Weights of a small mixture-of-experts language model, trained from scratch on English Wikipedia: 2 picks a token, a softmax router.
Below are experts of layer 6 (counted from 0) of a mixture-of-experts language model. Rows are named router (the router's row for the expert), gate (a neuron's input weights, with its number), up (a neuron's input weights, with its number) and show model dimensions 336-383. Each number is 128 + 32 x the weight over its row's rms, rounded and kept within 0 to 255.
Before each expert's rows: "mostly gets" lists some tokens that are sent to it at least half of the time. This comes from a sample of Wikipedia text that the model never trained on.

# expert 1
mostly gets: " people", " politician", " brother", " director", " members", " mother"
router [158 151 131 153 136 145 137 112  70 126  95 153 120  76 105  64 137 118  97 104 205 112 155 171  96 109 150  92  89  96  83 162 125 103  66 192 148 130  84 111  95 136 150 138 177 158 119 112]
gate0 [151 176 172 133 127 146 124 151 127  81 166  70  91 133 126 232  71 152 151 181 145 113 130 132 170 123 123  95 142 186 134  99 173 152 153  70 190 120 136 111 123 135 140  84 156 129 140 126]
up0 [140 119  96  87 122 147 121  86 161 182 103 136 109 108 124 158  91 125 170  49 129 161 130 110 144 133  90 186 119  99 124 146  96 160 190 149 147 101 152 154  61 117 111 124 117 101  89 157]
gate1 [134 116 164 135  54 112 113 120  84 167 105 138 162 109 175 146  73 135 194 123 142 159  82 137 102 119 163 103 128 155 163 163  86 175 105 128 171 126 161 119 171 146  72 124 132 125 104 118]
up1 [138 137  28 116 105 131 108 174  65 134 109 127 149 176 136 136 137 241 147 122 110 125 150 110 201 118 124 166 134 126 111 124 136 144 153 128 124 112 166 194 149  60 142 163 152 120  92 154]
gate2 [ 91 128 156 129 215  73 105 124  78 122 126 139 156 113 171 105  49  97 133 105 164 128 124 145 157  61 131 153 141 113 113 101 175 179  95 166 131 129 130 122  77 126 132 121 111 157 119 143]
up2 [126 120 191 199 122  91 126  85 104 145 147 134  98 123 156 113 183 136  68 121 141 147 142 160 120 124 112 102 208 110 131 148  84 146 136 136 142 122 121 107 206 129 162 150 146 128 159 122]
gate3 [127  81  86 176 109 130 123  72 143 130  74 157 110 127 115 207  78 106  98 113 153  68 136 140 136 135 139 113 103 128 135 120 114 161  42 111 133 133  48 141 163 109 147 122 126 128 132 160]
up3 [159 111 145 111  98 169  74  97 105  88 132 136 139 111 147 140  51 124  97 110 145 128  94 157 115 166 171 150  90 129 137 130 159 138 116 161  84 119 128  93 111 146  45 147 153 135 153 116]
gate4 [120  85 106 116 123 107 112  50 101  78 118 102 137 107 111 124  94  94 118 108  94 100  84 137 108 168 140 140 114 180 140 116 126 114 123 132 130  55  99  89 113  96 117 104 135 124  74 116]
up4 [124  76 129  99 126 129 107 108 138 173 144 131 171 122 151 106 128 150 118 138 111 104 183 144 129 148  85 121 176 180 165 108 163 152 118 160 130 162 175 132 120 107 180  55 117 127 135 173]
gate5 [109 155 113 121 103 153 127  75 151 130 144 138 128  91  81 139 164 131 170 158 145  86 124  95 120 128 121  82 140 134 163 128  82 112  99  93 124  93 168  83  98 134 176 116 153 146 165 130]
up5 [147  91 129 157 101 181  76 112 106 174 102 125  83 129 119 148 178 109  83 121 121 120 129 115 137 161 144 125 116 144  98  92  84 138 140 164 132 121  85 144 138 115 139 119 161 117 180 179]
gate6 [130  95 130 129 144 133 118 109 111 135 115 106 115  97 139  74 137  87 135  87  94 193 140 194  90 183 111 152 118  62 121 138 119 168 151 197 125 115 159 132 110  77 120 167  64 125 136 201]
up6 [ 76 178 108  63 141  52 198 130 120 145 119 110 124 138 173 109 123 108 101 115 123  84 126  79 202 161 124 132 150  92 127 126 100 187 143 179 129 149  75 181 121 145  95 129 110 148 115 113]
gate7 [152 120 156 102 142  99 137 142  62 121 117 128 128  72 122 115  79 122 114 144 160 140 141 101 148 104 150 162 132  91  92 180 138  80 126 139 119 114 152 137 127 127 119  77 136 102 193 117]
up7 [126 133  93 157 133  98 137 125 119 124 148 130  97 152  88 109  80 113 125 127 126 117 143 133  48 110 159  62  81 186 201 116 109 113 134 133 137 130 176 125 228 138  57 159 122 133  80 100]
gate8 [148 151 132 134 138 166 172 115  84 123 169 128 112 101 132  80 101 164  99  98  93 126 106 142 119 133 134  73 106 158 132 123  67 151 117 157  65 122 121 113 172 147 143 137 161 157 136  48]
up8 [128  85 191 109  97 196 130 248  98 192 133  85 168 145 136 105 131 147 154 140 152 163  89 127 118 135  82 113 136 132 128 160 125 132 160 201 153 132 112 125 181 140 146 108 131 140 169 170]
gate9 [196 177 151  99 123  82  80  73 130 128 135 152  87 181  57  64  88 153 118 138 117 165 124 129  42 108 145 159 123 160 190  80 143 177 102 110 173 120 128 144 134 140 153 163 152 142 108 140]
up9 [170 152 111 128  73 135 150 130  90  91  67 135 132 156 154 130 196 157 218  62  87  67 114 138  84 149  88 196 114  92 115 127 153 142 151 117 156 134 127 173 184  99 158  78 136 101 131 100]
gate10 [131 121  99 180 122 126 140 164 140  86 158  57  96 138 145 109 184 111 190  82 141 130 141 170 136  71  82 126 123 128 155 127 129 156 150 171 181  79 129 122  77  82 138  81 149  51 155 125]
up10 [129 100 135  77  95 167  88 118 106 113 120 128 117 130 163 161 124 181 103 194  62 144 111 173 108 144 101 127 197 139 133 175  77 118  97 145  52 124 174 133  99 129 128 179 151 135  59  67]
gate11 [157 141 108 103 159 123 103 185 165  95 219  88 123 125 146 151 107 119 130 102 123 169 122 143 145 155 131 127 123  85 121 183 139 117 121  67 134 120 122 142 117 109 144 188  77 196 175 151]
up11 [ 83 139 214 127 153 120 177 148 125 184 143 136 194 139  88 124 113 147 132  99  78 112 139 176 168 134 135  59  97 151 145 138 103 131 127 128 141 179 161 188 140  53 145 169 132  88 114  90]
gate12 [136 161 137 144 103 151 129  68 136 143 128 125 102 111 161 125 133 133 129 125 134 151 130  86 141  76 127 101 126 143 110 135  58 104 123 110 152 162 100 142  96 140 128 120 163 119 127 142]
up12 [181 155 168 126 129 167  75 134 121 129 112 171 105 141 137 115  99  82  91 150 110 122 115 129 141 154 186 111 124 132 143 122 138 127 104 180 130 132 159 106 124 127 128  96 176 107 133 133]
gate13 [177 128 140 144 145 137 162 108 161 132 125 111 128  70 145 154 134  78 129 156 229 101  94 124 141 125 135  63 161  88 110 157 125 118 136 106 160 161 163 119  61 131 164 104  89 113 168 127]
up13 [145 118 101 102  73 185 109 110 149 125 168 139 114 134 124  85 118 113 131 149 130 183 114 133  83 160 131 135  62 190 150 154 129 187 158 142 128  94 168 118 110 115  75  86 138 135 131  93]
gate14 [151 130  93 121 120 193 144  56 107  90 110 136 131  91 110 102 154 114 126 146 145 110  75 123 166 151 126 134 138 195 135 124 145 131 168  87  99 134 103 129 144 143 177 135 130  86 126 164]
up14 [130 116 100 142 148 110 116 151  94 115 131 223  98 150 130 152  90 138  87 143 168  99  98 131  81 117 160 136 113 121  96 127 146 109 146 150 101 208 124 124  81 133 137 110 164 102 121 128]
gate15 [161 120 143  92 101 177 146 159 135 160  71 185  70 143 216 101  64  82 125 164 118  86 121  82 112 148 145 102 120 136 107  97 101 125 118 109 127 129 134 160 101 150 146 115 140 173 123 105]
up15 [ 70 211 170 109 155  32 131 132 110 143 155  95 147 100 160 133 105  98 133 140 128 183 100 104 127 182 157 139  63 163 161 132 122 109 105  94 131 133 108 110 174 123 102 108  85 127 150 137]
gate16 [ 93 140 115 173 118 127 136 128 106 145 146 125 133  62 102  87  59 104  78  66 118  35 125 124 107 110 126 107 127  75 149 106 118 209 130  93 172  55 101  96 182 134 127 161 127 117 124 102]
up16 [216  84  89 134 149  83 122 146 116 174 152 105  93 131 138 144 105 141 142  82 154 141 165 135 157 101 106 121  70 144  89 166 123 164 104 109 104 155 119  71 115 110 121 125  92 133 101  59]
gate17 [ 87 114  83 141 110 167 137 128  99 190 150 166 153 122 189  84 129 173  84 123 123 117 171 106  85  88 166 167 104 143  30 141 158 147  78 147 134 117 124  71 114 102  85 109 126 115 129 165]
up17 [112  61 131 136 133 151  79 148 139 109 120 183 111 166 139 112 118 181 147 161 128 128 101 132 106 109  75 126 166 145 111 114 113 164 140 193 142 159 128 100 130  88  71 123 119 125  78 170]
gate18 [185  88 155 112 125 111 112  84  85 105 137 149 153 110 124 128 120 118  82 156 216  79  74 121 132 156 162  75 160 100 136 114 104  74 156 161 206 133 204  59 122 133 114  85 165 187 138 138]
up18 [180 124 115 145 119 121 110 128 114 122 103 187 144 166 122 137 210 101 122 127  56  67 132 174  80 111 138 138 133 125 129 129 109 138 131 114 157 192 166  93 135 137 133 100 108 172 161 166]
gate19 [100 126 116 141 129  57  72 121 143 125  75 168 147 141 109 113 106 148 109  78 107 137 127 156 127 121 116 183  53  96 162 132  96  78 118 147 110  85 189 126  95  80 125 148 132 143 110 114]
up19 [117 162 117 137 105 141 150 158 153 152 126 114 155 138 151 142 127  92 180 150 122 139  89 123 122 107 136 177 165 151 132 128 109 143 129 137 178 133 123  65 129 161 116 100  78  70 128 108]
gate20 [174 141 130 121 136 130 156 132  91 172 135 129 138  97 101  91 152  47 127 129  92 111 130 148 159  92 128  79 110 162 113  73  67 183 161  97 154  88  67 199 141 120 117 112 143 106 131 127]
up20 [113 123 192 131 132 153  62  92 144 135 145 169 143 125 136 120 136 149 133  90 173 141 111 129 158 193 180 158 178 143 137  86 131 189  56 169 153 153 171 123 158 121 143 138 114 115 125  78]
gate21 [138 151  99 156 127 140 152 125 128 122 124 127  82 103 213 148 136 129 148  92 140  76 148 172 161 122 102 150  53 158 172 139  83 115  98 146 142 147 106 165 122 105 137 134 121  40 170  81]
up21 [110 124 166 119 152 132 128 192 170  78 119  79 127 118 135 135  87 102 102 136 130 152 208  95 131 109 111  62 117  94 120 140 128 148 153 123 108  83 113 148 139 134  82  92 134 133 136 153]
gate22 [145 127 124 146  76 169 112 107  83 129  80 171  78 140 143 138 146 139 110 150  99 162 204 126 130 185  94 105 120 118 128 124 131 113 174 160 125  68 127 103 126 141 121 121 120  53 124  58]
up22 [110 132 161 128  87 131 127 133 159 101 175 126 121 165 131 147   0 169 131 139 131 143 125 122 111 106 151  96 175 132 162  85  57 120  80  61 125  92 121 113 143 105 144 129 158  89 134  78]
gate23 [130 127 105 157 111 148 156  96 122 121  97  85 153  77 111  87  76 125 119 120 152 119 205 171 104 145 107 115 148 113 108 127 154 199  56 110  88 125 108 182 139  91 161  87 109 103 134 114]
up23 [ 81 128 120 116  86 160 127 185 121  87 130  85  95  94 172 140 128 160 156  99 168 169  86 129 126 129 135  90 216 134 109 127  90 126 211 137 130 106 110 119 153 120 150 150 123 177 136 110]
gate24 [138  98 129 147 100 123 139  71  99 169  77 169  99 149 133 175 125 130 164  37 132 130 120 123 141 156  93  93 125  97 162 134 128 114 131 123 143 176 129  90 135 121 185 189 124 147 125 109]
up24 [141 108 145 102 105  91 140 135 123 118 111 122 156 145 100  64 139 179 136 127  88 154 174 119 129 110 172 152 111 144 206  97 130 106  98 136 141 122 145 135 158  83  83 108 100 144 139 166]
gate25 [163 130 193 110  81 139  80  83 114 107  97 146 170 127 133 150 166 125  59 114 126  99 145 171 148 145 106  84 108 140 130 166 132 132 111 131  98  91 113 117  99  77 157  92 138 122 126 117]
up25 [192 154 173 130  44 152 103 128 177  83 156 178  90 199 102 114 158 123 128 132 134 136 133  87 125 154  98 126 190 109 156 104 156 131 150 122 212 142 124 123 161  98 129  92 123 143 154  63]
gate26 [127 126 102  99 174 120 132 150 125 121 126 145 135 115 108 135 100  93 131 184 194 141  85 110 116 145 141 126 145 129 100 116 147 151  70 160 100 125 125 127 137 100  77 149 134 133 117 107]
up26 [190 130 107 132 131 197  89  58 184 134 142 101 115  63  79 195  98 101 159  72 102 129  68 131 200 142 112 164 126 119 144 126 192 172 132 168 124 108 111 144 151 172 128 120 162 152 119 164]
gate27 [157 151 117 120 165 188  98 108  92 142  76 104 139 133 113 108 167 145 116 167  91 145 160 127 135 145 117 107 115 176 131 125 133 100  82 122 100  83 121 102 149  97  75  96 141 129 101  99]
up27 [125 185 191 127 142 138 127 159 166 100 125 120 102 160 111  69 158 135 174 121 160 132 125 137 105 151 102 147 133 129 133 160 105 130 157  90 115 132  85 139 122 129 154 156 140 142 127  92]
gate28 [189 161 110 180 150  83  67 129 148 170 108 150 152  91 136 115 156 188 180 155 154 146 168 134  72 117 156 137 103 177 111  42  96  84  84 188 147 124  88 128 134  96 116 127 126 146 157 118]
up28 [208 136 129 186  97 154 146 162 143  85 143 120 129 111 111 104 131 145 138 163 121 131 137 119 105 135 158 174 115 156 161 156 113 128  95 134 156 151 174 152 120  99 190 114 133 138 128 170]
gate29 [119 129 152 112  68 127 126 170 119 190 141 127 110 142 146  95 133 113 144  97 134 135 180 166 144 135 158  33 135 127  58 129 191 107  98 129 172 191 115 125 168 125 137 142 147 124 236 175]
up29 [ 99 116 129  99 152  75 128 137 137 179 126 106  84  90 146  99  88 222 201 136 145 139 137 112  93 191 125 110 140 187 153 136 140 115 110 162 190 122 148 162 170 123  98 171 115 135 114 130]
gate30 [126 202 142  51  82  87 124  79 168 181 143  95 156 186 107 128 153  72  98 205 130 129 188 110 105 151 108 145 113 123 128 130 172 164 108 123 126  91  58 160 128 158 165 114 128 143  80 132]
up30 [107 158 145 116 138 121 149 159 109 169 139 127 128 149 127 145  94 108 110 123 139  83 101 180 135 147 137  97 164 119 158 197 130 118 118 114  90 151  90 129  73 225 154 122 155 114 175 145]
gate31 [ 89 120 114 139 176  45 142 119 117 156 169 138 125  50 129 141  97 136 104 125 152 144 135 215 133 140 184 104 112 156 111 136  95  86  77 138  81 112 168 111 124 172 104 128 121  83 127 144]
up31 [135  93 103 154 174 138 167  87  92 123 113  92  78 121 117  95 106 182 182 158 174 149 143 131 150 133 150 133 140 107 106  53 135 172  72 167  91  85 145  42  98  72 135  82 136  96 150  89]
gate32 [123 105 144 143 113 175 174  69 148 148  65  79 103 106 112 141  92 114 123  87 146 106 172 183 138 128  82 185 120 166  97 128 114 104 125 109 130 145 132 126  92 141  48  95  99 132 164 128]
up32 [ 98 133 154 200  92 126  97 129 160 182  33 127 133  82 126 128 125  94  98 160  81  58 128 170 103 150 123 145 147 152 149 140 118  99 165 113 116 115 144  82 175 148 129 110  47 113 173 153]
gate33 [132  84 106 123 168 104 146 165 124 178  80 105 119 134 137 151 121 115 119 118 167 150 161 130 180  78 137 101 140 160 147 130 114 150 109 113  96  96 111 117 151  97 124 137 176 127  98  85]
up33 [132 107 183 129 139 129  81 115  57  98 119 157 130  91  94 129 183 110 150 153 132 159 165 123 113  74  55 125 121 122 133 144 130 130  34 113  93 158 179 118 116  60  71 122 123 155 124 141]
gate34 [101 123 109 197 101 108 121  91  86 174  92 145  91 138 125 154 125  93  62  76 186  72  74 129 135 112  88  84  76 103 168 116 118 125  78 148 169 108 127 129 106 150 219  93 173 140 114  60]
up34 [118 130 149  98  98 126 164  96 110 211 140 171 117 114 117  86 134 148 145 118 113 127 159 111 103 100 135 131 124 150 115 109 114 112 152 129 134 130  81  98 193 137 123 105 109 100 187 134]
gate35 [106 125 130 116 154 124 163  84 102 120 169 130 143 153 142 192 134 140 157 130 130 214  95 181 226 132 168 142 134 113 183  78 166 142 174 138 128 151 127 128 115 176 135 112 211 176 129  85]
up35 [120 130 149 104 150 138  59 154 157 125 131 121 102 184 134 132 115  98 131 169 124  95 154 144 143 148 153 121 122  95 137 129 116 114 158 130 105 119 192 151  41 105 115 174 127  90  99  93]
gate36 [151 132 123 137  71  88 143 111 158 105 132  63 208 116 121 126  82 118 125 106  80 125 119 122 117 164 173 153 115 132 176 130 102 111 123 137 122 126  97 126  53 119 152  38 117 114 160 162]
up36 [147 128  65 130  89 109 173 187 123 116 132  95  64  88 111 100 138 183 117 121 148 135 149 144 145 129 127 122 107 169 200 142  99 154 138 120  76 134 135 168  90 190 118 163 135  86 124 143]
gate37 [120 139 174 129 117  84 132 157 108 140  66 148 151 121 102 136 167 112 123 129 127 150 133 138 159 105 110 128 121 100 129 168  86  85  79 131 113  89  79 151  75 169 130 125 152 141 180  68]
up37 [165 124 142 187 124 175 101 137 143 114 118 137 130  97 147 117 133 114 148 113 119 119 127 140  96 168 102 124 132 109  90 119  90 126 153 111 134 150 143 153 109  87 129  79 113 111  95  70]
gate38 [105 138 155 152  51 114 172 198 114 100  74 147 139 133 131 162 172 130 129  87 110  71 201 113 127  93 135 157 132 132  70 141  67 119 138  84 161  61 161 155 139 132 142 109 151 136 152 142]
up38 [ 65  88 116 159 139 111  85 127 115 108 143 156 157 113 133 148  80 121 109 134 117 102  62 146 118 133 173 126 172 154 101 118 131 124 136 137 134  69 115 134  68 134 122 135 178 118 101 142]
gate39 [119  80 182 181 135 142  83 127 147  78 120 143 108  51 116 116 108  63 153 157 104 113 138 130 155  96 116 164 109 130  93 127 153 140 125 144  60 126  97  93  83 125 161 144 129 121 110 136]
up39 [110 137  86 151 140 176 144 135 168 118 142 168 131 110 128 148 122 115  88 106 145 112  34 137 186  92 102 107 161 167 176 125 131 112 155 143 148  86 179 172  94  84 171 121 117 176 148 131]
gate40 [136 136 146 148  93 136 125  94  90 143 132  82 150  92 109 121 165  99 106 124 121  90 110  97 152 135 133 131 187 195 154 113 132 127 101 108 107 103  81 107 172 133 167 152  99 101 174  98]
up40 [105 133 101 135  81 156 113  95 102 128 111 160 106 132  71 153  74 135 106 163  78 135 165  84  67 126 151 131 215 104 124 101 120 156  99  76 124 140 146 155 135 117  96 154 184 111 127  52]
gate41 [116 184 160 117 138 117 164 129 135 122 158 134 125 164 101  75 139 128 123 128  84 138 127 143  83 150  97 169 113  79 130 145  82 111 103 124 126 130 105 133 132 161 114  86 162 141 125 141]
up41 [120 128 114  85 121 169 132 133 155 171 153 138 129 101 134 127 123 130 104 121  84 133 160 151 164 148 121 141 131 167 123  99  47 169 160 116 184 110 117 109 106 122 133 117 109  90  66 140]
gate42 [ 78 171  64 177 133 117 145 104 104 130 179 120  93  78 108 134 133 156  81 161 133 204 145 173  49  97 199 149  87 136 106  92 187  53 159 161 101 172 138 132 151  77 147 135 151 110 168 168]
up42 [ 99  69 170 122 169 121 107  95 130 188 111 205 111 131 151 104 131 102 173 138 174 131  62 121 172  86 161  48 124 104 102  98  90 162  88  79 168 103  64 123 182  61 118 107 140 110 131 176]
gate43 [126 123 128 143 159 163 122 137 101 114 165 135 168 101 139 127 171 169 134  89 158 115 170 121 157 139 107 137 123 125 142 132 123 151 110 157 118 105 122 211 124 103 137 135  79 138 177 125]
up43 [115 115 158 225 168 147 171 193 165 192 130 113 130  42 132 153 141 138  55 113 163 111 119 116 164 121  74 144  92 142  79  85 164 123 153 132 164 116 112 145 155 101 168 168  78  94 130 152]
gate44 [127 176 107 126 121 105 146 164 140 153 191 173  98 130 147 150 130  97 139 140  78 180 140 164 121 107  94 109  56 147 113  97 147 134 103 154 113 128 125 156 153 151 123  76 132 121 153 149]
up44 [109 132 215 120 128 178 177 136  92 165 120 172 111 158 163 134  90  95  66  76 120  89 130 117 151 128 131 132 128 113 156 161 170 100 131 131 173 100 122 110 154 135 206 146  71 173 126 111]
gate45 [150 123 105 132 177 178 128 126 102  54 132 150 108 122 142  85 154 134  95 159 119 172 130 111 159 123 137  48 132  87 155 143  91 127  92  98 139 147 100 131 189 113 159  58 165 135  85 111]
up45 [147 155 109 203 186  80 128  99 116 169 103 137 136 183 172 100 125 146 212 155 132 130 118 132 143 112 165 177 144 129 101 103 126 181 118 121 152  81 122 117 108 121 123 169  64 168 132 128]
gate46 [135 119 117  94 153 119  91 106 149  97 134 170 153 132  92 111  96 121 106 128 198  95  58 106 132 111 163 110 107 102 138 138 112 171 109  43 138  97 147 146 134 119 115 126 149 170  58 180]
up46 [109 117 159 130 133 129 183 135 152 146 136 112 123  84  96  79 153 109 128 166  90 197 139 116 151 147 135 154 116 163 135 132 123  99 118 112  78 104  96  76 131  69 110 133 133 156 164 146]
gate47 [ 97  94 110 145  77 116 131 132 110 120  92 160  73 141 115 161 160 151  29 141 143 126 121 112 154 117 156 125  69 136 141 158 114 122 153 108 143 125 136 128 141 138 156  66 164 196 133 150]
up47 [130 144  99  83 131  56 130 125 104  65 109 145  51 185 134 113 110 122  95  76 103  81 179 141 139 175 109 129 146 157 102 128 123 181 195 132 139 125 138 128 105 145 170 132 127 133 145  81]
gate48 [ 85 142 178  77 113  81 154  90  85  43 132 110 158  80 144 128 133 122 127 120  73 129 129  99 116 132 169 124 145 155  70  91  90 120 118 128 133 172 171 157  94 159 129 176 147 197 134  90]
up48 [132 118 132 105 106 125 109 118 115 143  87 123 129 100 153  44 103  75 224 141  97 146 129 119 118 118 191 157 170 119 131  95 119 135  63 149 156 124 144  90 139  67 123  92 173 123 131 130]
gate49 [123 133 120 128 146 110 133 135 104 126 152 122 166 129 102 110  70  58 145  87 133 100 142  67 122 102 142 168 140 118 136 188 124 109  61 138  70  87 106 154 154  96 152  94 134 156 146 139]
up49 [143 141 122 167  84 138 112 139 177 126 142 120  27 148 103 139 118 129 137 121 143 109 141 173  28  98 105 126 164 121  71 145  85 151 114 149  85 137 172 114 140 144 108 219 140 172 206 123]
gate50 [122  68 183  79 144 107 150 164 119 183 120 160 124 111  92 102  57 113 118 142 137  80  96 116 111  82  82 119 122 139  49 142 114 126 163 158 132  96 125 134 140 164 191  96 138 135 138 119]
up50 [131 170 128 171 128 124  95 112 128 129 118 116 135 126 123  72 152 105 133  47  92  72 143  89 211 110 153 147 156 180 109 100 155 158  84 133 138 180 111 112 117 134 130 128 106 177 118 161]
gate51 [118 104 129  77 128 146 130  94 125 127 128 136 148 106 162 182 131  91 118 145 133 134 127 102 124 164 116 125 131 119  71 142 100 117 149  31 131 129  73 142  58 129 125 118 133 135 108 118]
up51 [142 203 133 103 123  90 158  95 135  80 182 108 125 143 111  71 101 180 105  59  72 210 129  87 106 131 125 132 167 125  96 175 140 204 193 180  80 140 120 162 189 141 121 129 127 111 148 107]
gate52 [ 92 141 124  60  91 148 125 102  96 152 124 107 125 136 116 128 113 188 121 118 138 153  54 121 111 172 139 128 136 133  87 168 127 154 129 100 127 143 129 151 161 129 128 100 109 170 136 102]
up52 [148 127 129  97 154  94 129 128 150 148 161 115 131 178 126 130 166 127 133 136 103 112 205 116 110 182  45 119 131 157 130 170 215 131 157 148 157  70 143 129  69 136 167 105 140 137 207  99]
gate53 [158 122 128 132 121 149 126 164 111 119 147 181 156 126 112  92 116 119 123 128 125 138  45 109  99 183 185 144  49 130 141  53 137 147  89 109 185  78 133 127 165 168 136  66 101 124 130 158]
up53 [127  53 118 177 136  99 131 123 187 125 124 132 115 144 168 131 129 103 128 114 136 131 121 159 126 154 105 103  78  84 146 108 167 172 156 132 120 135 147 142  99 130 152 119 138 201 138  98]
gate54 [102 166 135  42  85 140 139  92 185 124 137 212 175 109 155 127 151 144 129 148  94 116  48  98  61 100 120 129 103 159 116 110 170 124  64 108 128  78 130 148 124 131 106  84 150  90 115 141]
up54 [158  83 178 146 100 115 120 182 110  72 153  98 120 122  78 180  66 131  56 123  75 198  99 139 169  98 103 216 111 141 186 162 176 147 166 132  95 163 142  97 107 141  71 131 141 118 125 132]
gate55 [117 116 114 116 119  45 174 107 100 112  91 131  92  94 111 107 163  68 154 140 121 129 162 201 155 141  70 193  86  86  40 166 160 179 119 165  66 114 131 114  82 163 140 103 133 130 160 174]
up55 [114  91 218 149 130 150  46 114 170 116 186 153 111 139 147 181  85 216 161 121 146 143 143 126 137 179 131 144 158 104 132 125 132 115 122 146 122  48 118 115  92 108 119  95 173 118 103  71]
gate56 [149  86 117 108 138  86 122  88  97 132 111 147 152 184 150  86 123 129 130 121 143 130 118 134 111 106 135 128 115 158  20 146 135 164 133 103  56 162  95 160  98 158  73  91  78 105 123 127]
up56 [ 96 114 130 163 124 165 117 105 134 162  99 107 120 168 132 101 138  43 121 110 148 170 180 122 118 199 136 123 103 125 160 125 152 130 170 146 117 175  93  95 150 127 118 162 119 178 148 146]
gate57 [141 173 145 122 135 143 170 118 136 125  96 155 114  76  81 146 112 133 160  95 120 105 168 189 133 130 130  86 160 141 132  97  95 114 132 100 155  97  78 134  49 125 105  79 129  96 164 118]
up57 [193 162 178 120 157 143 120 130 140 171 160 184 143 156 102 103 103 167 102 135  52 141 157 138 158  81 129 146 128 150 129 160  93 152 151 130 123 119 214 149 103 159 114 191 136 128 177 130]
gate58 [111 131 117 135 177 169  93  58 111 122 167 140 113 163 150 137 132 127 122 136  92 142 153 128 125 101 106 100 130 102  68 166 110  95 137 160 118 126  69  49 115 138 119 111 158  74 126 127]
up58 [183 122  68 162 166 127 122 117 154  84 195 126 182  97 101 155 155  59 127 145 143 164 120 125 135 190 174 113 115 136 131 126 139 120 126 132 141  84 145 121 116 150  49 159 136 110 131 109]
gate59 [126 134 109 159  61 124 113  88 156  90 113  79 164 193 123  87 111 145 179 127 138 152 142 137  79 120 108  87  80 123 124 121 142 163 131  85 131 136 121 147 115 148 104 111 140 147 140 114]
up59 [124  61 150 156 127 130 114 163 138  69 115 172  92 149  63 146 141 118 151 127 122  79 177 124  98 147 157 133 165 155 114 138 110 127 131  91 152 158 161 189 215 126 113  55 159 126  67 114]
gate60 [ 93 194 152 138 130 172  51 113 161 150 134 115 154  96 179 168 130 148 148 127 115 112 129 189 153 137 141 132  92  47 198 146 108 106  72 184 102 109 126 117 126 131 150 123 112 144 125 130]
up60 [106 161 124 141 113 120 198 141 139 136 121  91 155 124 227 167 133  96 130 112 130 145 139 119 127 158 126 120 158 144 153 139 119 166 149 112 183 150  78 151 126 150 127 121 128 166 142 124]
gate61 [145 151 195 153 120 104 161 156 137 101 150 143  96 115 106  88  96 127  90 119 111 108 147 126  75 119 117 141 129 107 122 164 122 143  90  85  97 171 122  71 128 112 139 151 112  88 117 181]
up61 [143 194 122 139  65  96 125 165 161 128 125 115 185 142 158 145 183 113 143 149 126 186 190 175 129  99 165 177 114 146 155 163  78 183 106 149 165 141  84  72 162 138 147 176 160 133 163 120]
gate62 [ 70 147 121  88  92  79 134 140  95 189 129 127 111 123 160  84 178 135  36 126 167 120 125 163  95  80 116 223 105 126 155 166  89 138 135 140 194 128 144 129  77  81 113 124 126 129 110 174]
up62 [ 41 115 160 163 112 101  68 181  51 131 169 150 131 125 159 102  97 194 162 170 121 101 169 134 121 122 116 138 124  99 198 140 127 131 126 148 154 172 135 115 174 205 141 112  77 132 189 137]
gate63 [ 99 165 107 108  87 120 177 135 123 109  81  35 116  76 190 164 129 133 128 102 153  56 121 197 153 112 111 138  89 141 138  91 138 146 128 130 115 132 115 104  86 108 175 132 157 114 149 111]
up63 [147 130 174 120 121 139 181  91 106 162 133 138  86 121 168 215 106 129 129 139 121 104 146 149 135 137  58 102 124 106 150 142 152 140 171 121 124 148 136 126 138 104 131 111 145  71 120 179]
gate64 [111 123 119 170 108 126  80  90 127 171  46 152 145  58 112 116  93 127 156 139 109  92 115 121 120 117  71  71 140 126 116 128 125  62 109 156  92 141 135 126 102 119 139 144 124 139 181 130]
up64 [131 180 150  81 129 121 160 128 128 129 133  99 176 177 107 139  69 176 143 145 166 160 185 141  68 135 155 141 115  70 148 122 126  91 167 106 133 196 163 176 134 133 124 157 122 180 137 160]
gate65 [106  85 139 182 145 148 128  62  90 197 127 120 126 128  85 116 111 131 125 154 183 173  99  81 143 111 104 137 123 119 104 129 107 131  85 177 208  91  69 111  58 138 182 131 108 191 151 151]
up65 [171 125 134 120 163 123 182 188 155 170 106 134 134 124 140 158  96 133 102 105  99  54 102 114 148 171 123 110  77 151 126  99 136  74 153  94  99 108 103 135 119 126 107 184 162 216 133 187]
gate66 [119 147 114 169 113 140 127 150 136 131 106 106 185 151 105 124 187 113  83  59 132 132  98  78  65 111 137  85 122 161 112 123 109 117 128  63 150 127 131 147 155 122 148 104 109 135 104 180]
up66 [178 144  93 129 134 133 158 154 119 136 154 104 135 110 139 148 138  83 149 196 111 152  46 193  96 129 126 110  58 148 154 127 130  85 105 161 184  78 152 141 122 130 197 155 128  93  97 175]
gate67 [156 130 157 186 113 225 138 140 108 146  87 132 105 141 144 131 116 195 143  84  82  88 183  78 111 167 136 103 149 135 156 103 105  83 148 124 117 187 133 140 129 112 212 116  70 107  42 178]
up67 [207 117 191 169 151 132 118  58 145 128 145 130 112 194 103 197 133 128 152 172 120  87 143 105 127 168  78 165 143 129 130 148 139  89 123 135 135 142 126 164 103 117 136 132 126 102 139 173]
gate68 [ 65 108 169 113 123 188  86 110 119 119 131 157 136 135 133 131 126 136  94 151 126 134 150 171  68 140 122  67 132 131 112  53 145 124  78 149 125 131 140 130 117 124  61 160 110 142 171  89]
up68 [115 137 137  85 124 120 121 109 167 223  99 122 110 110  89  94 106 138 120  74 108 130 181 125 154 116 136 125 149  92 178 173  86 154 156 139  39 118 110 114  99 117 144 126 166 164 112 129]
gate69 [128   0 175 153  76 102 166 114 143 119 130 139 155  64 118 102 114 110 116 113 132 138 130 130 132  88  31 129  91 174 107  64 125 107 120 140 236 123 162  95 102  75 127 118 125 143 139 115]
up69 [149 119 137  90 170 128  90 146  82 147 139 123 105 126 115 102  84 100  68  92 133 119  94 102 117 144 127 116  97 163 137 166 144 186  93 148  48 123 107 149 124  95  81 130 123 231  87 129]
gate70 [137 104 172 124  86 112 161 142 124 113  98 148 154 128 177  42 150 177 136 108 151  94 101 101 187 114 128 127 130 130 125 117 211 107 173 137 116 161  52 122 117  95 153 131  99 143 174  90]
up70 [124 114 103 119  75 178 134 100 136 104 123 153 206 122 138 136 150 135 155 160 103 119 138 152 130 134 105 141 109 107 143 112 188 114  49 151 125 137 153  89 137 106 128  85 159 119 156 155]